Below are experts of layer 6 (counted from 0) of a mixture-of-experts language model. Rows are named router (the router's row for the expert) and show model dimensions 128-191. Each number is 128 + 32 x the weight over its row's rms, rounded and kept within 0 to 255.
After each expert's rows: a language model's description of what the expert responds to. This comes from a sample of Wikipedia text that the model never trained on.

# expert 11
router [ 81 156 185 109 154 119 174 143  90 156 166  68 121 179 184  47 122 131  74 146  98  89 154 170  94 117 229  99  57 105 102 125 127 126 153  89  82 160 135  91 100 121 103  93 146 108 144 162 115 113 106 107 148 125 110 125 149 123 114 147 124 134 114 113]
It responds to: Word prefixes and LaTeX

# expert 3
router [115 196 129 104 142 131 141 142 132 195 110 125 171  52 113 179 181 169  67  94 139  91 171 101 186  99 135 140 133 160 120 145 149 136 144 167 104 122 196 151 139 144  98 118  81 125  73  89 147 176 100 170  66 116 104 115 172 102 132 109  93  76 101 151]
It responds to: Table and section labels

# expert 6
router [111  52 145 137 143 124  92 140  93  55  94 128 146 144 150 131 139 153 127 143 119 150 129 203  37 172 153 136 119 154 193  78 130 128 123 143 177  99  81 143 140 130 135 175 107 116 191 122  92  85  95 177 177 119 163 116 109 110  90 194 157 145  87  97]
It responds to: Infobox and list punctuation

# expert 7
router [ 91 100 139 200  99 151 198 154  74 177 148 142 100  62 113 162 148 140 120  93 201  88 115  52 199 102 106 174 127 138 157 118 137 152 154 143 110 120 121 153  84 180 131  94 120 149 150 139 147 145 170 101 144  99 131 140 116 162 132 115 147 153 113 121]
It responds to: Career action verbs

# expert 9
router [125  79  95 129 116  85 148 137  97 141 150 141 132 196 103 109 110 128 157  76  94 107 134 132 156 174 101 112 124 140 117 164 143  88 126 103 135 112 104  71 183 102 162 155 149 111 121 106 189 117  77 103 154  98 145 148 146 144 112 106 107 207 134  68]
It responds to: Place-name words

# expert 10
router [119 148 106 124 116 135  91  75 171  58 186  94 146 168  77 151 166 138 126 116 129 188 106 131  84  87 113  70 127 114 126 156 150 164 109 151 137 150 115  99 159 121 156 138  75  90 112 126 164  91 181  87  91  90 112 162 145 149 159 126 136 113 154 143]
It responds to: Clause-subject pronouns

# expert 0
router [151 113 169 130 142 142 159 117 107 127 115 191 135 148 166 144 139  81 160 142  67  97  82 127 133 135 121 131 188 157 136 133 106 118 127 112 114 141  61 153 139 128 138 134  89 188  52 130 115 132 116  39 128 126 131 162 195 105 118 145 166 114 118 140]
It responds to: Personal name pieces

# expert 1
router [136 135 163 111 114 139  76 141 163 112 121 171 130 180 123 156  93 122 151 136 175 132 153 136 124 137 120  59 138 122 102  81 120 134 129 149 149 113 150 112 104  87 110 116 172 161  85 124  73 168 144 134 163 165 162 105  64 119  81  77 100 139 132 156]
It responds to: Years and numerals

# expert 2
router [125 144  72 138 107  80  81  99 111 156 107 120 147 123  84  58 111  50 117 113 112 122 110 109 102 122 104 168 106 159 120  86 106 153 104 192  72 106 122 158 156  98 142 170 143  72 130 161 131 121 162 133 107 139 154  71  83 118 100  51 193 109 172 164]
It responds to: Titles and foreign phrases

# expert 4
router [189 142 121  99 130 180 143 126 168 131  60 150 128  73 143  97 134 171 182 155 161 133  95  68 156 111 101 190 153  91 122 164 174 127 124 128 143 150 152  93 105 163 110 127 116 171 142 148 158 146 175 103 138 105 136 121 109 126 216 173 131  88 180 160]
It responds to: Word and number endings

# expert 5
router [120  84 135 124  67 101 164 122 100 103 114 124 106  72  83 136 129  83 134 156 155 178 160 123 133 175 136 119 173  69 107 136 132  94 150  75  76 184 140 180 111 126 100 109 146 132 146 118  97  94 108 177 126 144  73 117 154 127 158 105  89 118 110  59]
It responds to: Articles and determiners

# expert 8
router [184 174 106 106 159 134  97 131 168 165 138  77 107 120 176 126 134 101 126 171 100 115 139 166 220 130 127 102 108 137  93 130  84 121 100  83 169 113 172  98 153 155 170 126 155 112 140  88 112 156  88 163  95 161 100 156  96 121 119 140 146 131 102 129]
It responds to: Taxonomic word pieces